python train.py --experts_per_token=1 --router_score="sigmoid" --lr_router=0.000195 --vocab_size=8192 --norm_eps=1e-05 --dataset="wikipedia_en"
Below are experts of layer 3 (counted from 0) of a mixture-of-experts language model. Rows are named router (the router's row for the expert), up (a neuron's input weights, with its number) and show model dimensions 384-511. Each number is 500 + 25 x the weight over its row's rms, rounded and kept within 0 to 999. Numbers have three digits each.
After each expert's rows: "gets" lists some tokens that make up at least twice as much of what it gets as of all text. This comes from a sample of Wikipedia text that the model never trained on. Tokens count by the router's weight.

# expert 3
router:522508471462508482454498493465494465505459487465483507479493513500455497517439529499504501456492533510559492538509524499467503501505487541487525508513484525529473445479540531502520453500475532538494506516527478451509478452472538482459531513530501515505452465532514521475505503491511500502503529502503500490493508522498509523481526493507495499472494481448514523519536528480505525515481
up33:472522528496503504480545487438518489529497554500504532538473507474548495478520479510542523507436482531506504506516495515461530482498459490516490490429496520518548502483530516472483490486497495458490504562502488495468500517551499515476487486506536508489517498543513502523481493542495540525498484517485500522519513475519463455514529503527535517537474519501494506462518504537457498490540
up34:538494501509515462465503540470534498490466527475523526479531513505508521473489469468491472495446517491513497526518518510528474510533520482480487502484528541524516489523523530469493503488470520494508491500523480492524485471498489513498490505501478520497500490505533480554491530524490525530513525508476509511473457488533500498544547478490532476523511537490475480457541496484537455531458
up35:521498485552483483495478494494487456482542473474469485492515494493496522472483551532517524523545484514494535519564497493520473530485523497457483480509503459536512503462512497478499525491487533463536527496490520500499540491531488536469526481437501506535480476457490418523524507536517468520501511517526524497527459483462490482488496467488506451528502519470487487510504476499507464448512
up36:502484500520485503490514479517520483520490469493516465509523515490510512474549479494506506530543506492517486534501494502530540497503505477506543515538535487538447516541520491479492469495464492505512541456540517483484491524525462470448540494478501453537477490520462513505507511506464507496441498507481497512505515504463542505492509510540493467514487508509563505469498483499537508499434
up37:516504518495498542453512489571560514494500470491513500473550524476503469497466501475437488524497505511489531486528508509521479473516481549475498510526466513463525511519504526454557516469479465509533515506508486486462485488505501514493469515483526441516515497546508484502497506461484521467502461479526529477493495501500511466463482508544499487517512484508522493546526474478446519535477
up38:544487497502519542504494498494480487458521501492525474523452466558531487516466514484532455506443496523530538494516514504505508471502531533525500531477494523524510500482513498447514522537521550481484498514496530479475517510476493518466513510454517477512517501528463492480503483500496515508458485497458479495505502488493509535546490473524467474492459447502431500527517458484499516533545
gets: " |", "\n", " and", "-", "|", " to"

# expert 1
router:466495502481513531468549540517463536482482475492489504508477494494484476480500542509498462498517492461533535537499456505486496519496504525473475523548495497496423533451522479489499525516526494533489503453503436469490509480470527537508537467532491460542479491483467514524510491495527493475476493494525486466505488504503502475540463481509506486485472511514517501548506512501474463483458
up17:545493529511506509516528453509521499535471503543524505516476491519463452529511472461516536465485436493468504494497462505452517457478498476486482483514499474491521477501489498537487546494499456449447493515512481492493487521517479485522489493462475479479515532512510500453482500496548465478523517517497508457536487487530493515493489505541529498499482514474500517497500537515530543523448
up18:486528519506502470497521509450530491511440546499569468470486508543487491473516518533486526484491540461471468512499505512514451519479535486504504467513527534469485458480469515498491539505497512482535537490511487490526498517470533499516526517523500487502510479511545502520506542482487478493469505513503530532544507451470468482449472479487490546491451537533505490476558522484510481495500
up19:523478544532489497504468502496513487515468440474509531476537518535493534510498492478509456423519489451490485455479524515495513480479490421517481500484510483487519470531497532485484473553528452553527553485515481493521519506523477521505507481516476524498479491500520473470536528473495514503498488453499535472493545500534475517499478511452456520508457527472489516489515466498501486480536
up20:527513507515497515473534511484537495484467505525474444525532501527483516494544484507527537502503490495461503494556512509483502524473510477468519469478487497452476531462439509455542514520520522491488510487481529472531467506527510476434483547484487478534479500460521525486494466509491483475483508517506479486523497474499491480500496484490519518531494485504482464471524445512510466496515
up21:515479497525493548536508479474494526553455482485511487513524528477510509496510512493492486487523503524475556481503511543471518459496472530483508506493460492495521481483509505563525465518506538496500553486461477483480501537465463496498528499511489495482469468506485481523482501505456475489455520509485535471521526490503522512492517512501487480472519468490525509547521511541509499495506
up22:482468522463462561497505480493501490513500467434491524532450515509494482494501455459442437461483481493488511504472453444509506532478489461477533543488514452452524496505486518487561495478469497479480511545514517515516501500518527502476495518476545472495492499502502474494522520511508534505495480465511500481512523510497499514487524535515498484508457495513487518519506529479488482496475
gets: ".", " (", " \"", " |", ":", ")."

# expert 2
router:524491493494531458483506495451482539516510494481492502515518494483490491517529491498471484510485537459492490472483499515472461522498511498500536518497466519509524510483507491510502486515493486453536503474488452472468499507496476512571489458450493507514493522555517537486485472532532476510429498508474487502512540509462540495533517505471469483485469517468495496512482519484542485496456
up16:506495504460514502471491521537513458491502532469540465497527453487520452492456498501479463506498476479505523471461537488509525446522508491518483531480505465482513505543488521521515490460552516459472542497476502502533520539480526504523478502493516472483500472502507529477506488522489528465489500536504489501482437509468486535459491518516482507473502485553489531498511494544507562484450
up17:517523472516492508452530504525507505506542488483506520493497520518499498529511491477503510518431486500478458525477493475496476512497509519530515476513498518547503508467473466530493500505541438513523518488517531517477530537499518493460486515528523503503502523485494512495561483498499499519499472511462481454504453531502484488476466536524514494501527475510555481497527479484542499496476
up18:495516488508530472539512476538493536537509484535485506500471470524492542484521528489568523489523435476499532528537489485496493487520516529504496526522495510481471556511530457452493545489537514531523502507533498525515458514497486486504502483529512480521537519540491491523491530499485508474517492507519488507534514518496502505474539503492519491488563560522524528499495479511547494533479
up19:536491442503486468530534509532496487521541546488510489455524476467498488482502493482486503454496495536508511469489465468495526497491491502554538505532509512488560502446475502542431550517501503472499504497484584470496493458463477485520452529534480474481514464499554516469482542478475525481546519504487489458471541521511511482465491444499519505485504493515523521512543537505479471497509
up20:474526492502468519484504493484559524485472500499473478486500497516457509537465470533523514466451501462486485478508514447466474521484469488460487499528448488537485519466490511482503496497534541515537480463487513510485503485509500479505516443492484481519502511504484524514463492503482481490503474520508474480485475523485466534536520504530542468483524490521488498492482521427464502533535
up21:498496493522501461532489525454479482453488458534497508512517522518476525478533483527523525472495488525494487535496510517512479490483495499484474436494533517513528542516548503494520490488470513479479532516486501475489471555494489460503498520471482488487490519548505505463516495522464514554476518540538494499513520513510471466500456485481524501493484494501478536536475513505532488489490
gets: " of", "See", " also", " life", " ==", " See"

# expert 5
router:534537489458534509498495508480449521515464480502484486530519492515471500477446446514508471495533489471459514527474499506489504547499509504503546484498455492509486485484493501518508495492500508488537504547473500451506454501497499498524469482475491491483496474551525510496526525466505491479476548524532513509547475509462548488523493531513470538472459488504502515479523566508497482504505
up16:510523453484517479507448495461457489495515511481523487517495475465499507496549467513488489520460512508508497494474536513498514549467462522518455508536499558533516513533499456501508494531541479505494493512530484501547540539513535474471490534515511514536517488502524484452504468476512489467516470483501486516504499511426546449464501497481514500481507524499480499503443480510505548543524
up17:535502540518534521474499467499485554520506506472488529469520509552489526522537556523506474510473499517498529503516474476567522531479466537516466500485535468485525540510504535462519508512485547454468461478515509525483483462467518511523500478489480460495502504491498490515472462532495524482511562526468490509464482494497450455489505463486494528513445535534475469443488486485506463475540
up18:481441518491518492502499488493486491502543461549505494544483475482471484515509500515482503543470497479500471511451460460499515519506525562477475543479462476457511600503508552504516522511461500493485509507538486536497471470520507472518452470484468505500485552503481459504508493529523492524516499447524529462524507515522520484497468501482494507458519484491511489524505493538474472546522
up19:496484519531531504501505493513448501477526496517477445493512516586471509526472502470521486474478525447485495467504509501491496496532457523494500486470541519516482506505541512518463511450517495493499451502472475526543500487479488501566496502431478490492504489532500488510474492531500489499516529489511476490542466481492542487469496512503472545498485564502512492509504489530496486504489
up20:447517500520486486558501465507461514472496498468466492446486471492449504537486461492506478449511508493523557480499484493503543483495535471539529516475497498496557503454516509527471531508495522462507505501487517514487498550470497501524523467501492484541527463512475506506500551497485474478476512493519493476494481554482496520516462516507448499496529532544475463536525441508511497474497
up21:454530505507513510457504477474545523461493480502500516507460522493505502491481444490467530515481515529499493479500465445488508492504501488510505501523494498460526495484505478499456480484486513511486519524495461457488507477507497469493498477476469489482468547549527505515493491491484482542478512503483521483536505493486508523479513518500467522590523505498509447492480489472480486511459
gets: " in", " on", " by", " with", "e", " from"

# expert 4
router:488493465523539521471513478483477493478454510480452488511511523517472499496468472485464505466561490439516537531513500533510452523477508500505530445531512481520510494487506495489487443506491475507506529503512511502476519501498506498491477471449475478504512457492510513503539489486503442494493531513500483482536508464468498518532504519524519482455450464481481464517527514539486483474487
up17:469461501542470487525490488506555466475510470510489491530500495468519517492524501491532527491502528504487502515516514515491518524546514498489475468479485489476513520476460510533444536455492537486459527497500519509506520534491549495492527515514457448503486489505493520492490490472495468462501543463512481456521500471461522469480515434478486524481500512512520461516479470485507479461477
up18:515469518477432467488504486510459526497508477473457515507501460515480498474546539493536424503486493467438492528496494528528489446504486489515503522523523505503510474511507508514551486497498499497509540492501518497485485541540483490478531476512481475487508525512470485498519485450459502503499482504530481514514473503517511434512478490526519525535472509491477485538494502527540536450461
up19:504566511484515486484493488494465477482484491519511489519505516453528452492503530489505495514532443491513460533490478504512458486540531523513494500497503487549535497486528484502484500507514490464571489485481532500494486521484502457514488524465521495563530474477500437510513506494501445478504493496481506478505513479497515540510480496579495489474517464495527524532496490518537459528508
up20:507517458465517524506470502516478522486509504501483493478524518482461538496486499492523509434473483470475524519498476469510539482479487464506482515501513501523551496481498465516467490468487498556494519495520508481470542509485540500476463476485514488499412508521510505490502500472565519497482511491510483506470532522512472538485463471539469509457498480509483487486501452466496499482454
up21:489526482513533467506484522501493498499517466486473468510489480526455539485496460500504524442501467494496506521490502543489508494479487483484530518519486488485525557504495475499483546454527502502504539484513493472501484460501526503457506457474490466485504476480492471476514504468519484486493528477545511449516463496594501521509479501511514516514504543482521478496553525502540499483502
up22:537449527499481495490450539493538544513479493530534529513488471529507512504510472477465478484517473492511521489509491475485495506507486535516502456467517474463524517504546507483507521518519515489471495480481501518498512477476510523491410513524488487514489504543487534481507528528480524487460496485449470504519496471485519446467454492505522499524508503525482518529498479555452487452483
gets: ",", "),", "\",", "Z", " number", "mber"

# expert 0
router:471493520498494465526489508499513487519439469463545480527502472495504471469511485482497488466500478468522529582502550480486504516456476517493527484493468481538492544487502496461490505505472488501519519463492493481519497510490471506502448501486500471510508502534507512496484511496525489515449489473457507455514483485467493505551496524471485532541502444472465523497524499516519533456479
up16:492520524530469500510520487499471538553493484504516481497483471467480540471505483475493535542525465470528508468538510486472535458496543503488532474526487491465461476496502531519506473509500551478548490488497457461520501464486502465504473490501490481521527501499498473521460508488526491485485482473491513483523478494519527485471465527485515532509563468528520505495473490553526478474508
up17:545514509489482528534442512491509526512494513469499514531454525534513490506543497468461505461517497502511509476526502514524468482502532474549530479581519517467493460504506458466454503484517502462512517504540480530521538522470463440492495485517498548521515485486482499494496540468503536476544507517467523499488515539499519483498481500502478530463486519507450517524552499471500513501471
up18:504505518526482509462509520540508510527493517480535464500470523496508511471493504502516526486503545461470428539501484501511483527510522521470553517496512514542491482485496512479478546483528500500519495536556472450461464528512534499517503485492467493528460510503516533520521469485514469502476459513493501502512501498458472524482480480484490511495518546514523483480504492468520511481461
up19:547484492470509512504528511546527481529512466526517513481498480539508486470487486480478473472492455484461525559486493463548511500509476525503507484516503524517467517484502495490516524495518512455497523477534551481508508499490489498505493508498508497507503487547480478494537514473459515483489462495476507521490530550562527443522509530520511506485494489533520524479480499511509459526528
up20:486496485489484512481518489466516512512503528488470530539527480506457494482532470521480534500504473497483488489528496509507526484493533503506467534497512501495497484489493472509488512535548492469545497475509479481547559469486483503505551555568506509502469506490466521510505471529475490504523535489508500482487476455524555524477508481443511530509501519499491490480513487527476517523525
up21:515456510479487515485534468493549497523476471511513491523510496533505475513471505488486534497493509457497503480457430537481498498487502472500479488503507528512453501497514463492485480477501533515466472490530532510541523484483465502484529509482482475502521519498481447427464499516498452449583494495466527528440521497529468540499497487539469505533466510481450447524431526467487473478478
gets: "s", " the", " a", " The", " was", " is"

# expert 7
router:489532510461521549478495512467508555528448528492472495523481553468489535467495483481494489516538505474505540513490546559490515520498482470471539510485458484550428486480456490505522505471478467469558524517494508482526491478492496497500519507479495517492504467543471507514535509448533499477483516480489514527487483488490548472486498504484501552552497500505465509508505548496488511510523
up16:491537484487527501507529510512539531531523537489503486486527511473507517536522489543461488471440473552540510498441449469511478483547479525476483511490505471517499495462530468499484506502455478513476524496512453468527500497518459513462505491517539502495549516511474464482511519516490495515484493499458452501477481487506479518491489494542482535485507509512461476498460473490495499448490
up17:484518569542542495497530507450495504528522499513503522521499481463483455456506462526522519501469553471477507477536510529527510522463529502510529499477494485534512451498490512554477524518524480523448507464519514480499483560531519485479446500526500507499489568498473520507457547494516517493553502487487516480439481549547528505492483526492505519481476473510468513498510544524529482476534
up18:542522475477489508464477481482544507460508479502524540486492544537524553502510500503500451440542529489497529528536457492470526499503485491471501514502515506518485514508509513492544485497530442502524485481545512520513497548481516483470548502518463522532500505465488506549487515519508518463475484494482496480520503487523508491505503505469500504467487473476523542501496479495533508501473
up19:515515507492526527477543476492515521516489496535469533518480489509438497478511510473454484528498488507526514509468485523551490520544463525510495503467503462460445503449520488484467523503540502549470448491504499519533508505461488465505488494455478488549517505449498483514524519512503483492492486519538499489479519546480515525521485546509472506528484514442506474553491507493471504479511
up20:490488502516507508548516477498512520469501467536493504502493498491521517506459509528505478506484525491521523529503508467479523468498509505463529553518500494494524510495479501469519530455453480535545538473543528487497502435506516513524476533539463476520520520537455518522510543463523546469516532485474489465518467526485536525467535530483448487526460472510506498509501539499546500478497
up21:490486510522504500558476471471522515514493536510474480523485497485496508518524516456468478437536503517489487486548526480512522500519521459502533506498485537449573533426534506501492457465543502519467512469490461526510541503499490528482465456515500512502515510512515553484513477518463509489522451490486500545515493473539481461513553497561448474570457502464513470472509500528536484521479
gets: "ed", "d", "ing", "al", "t", "y"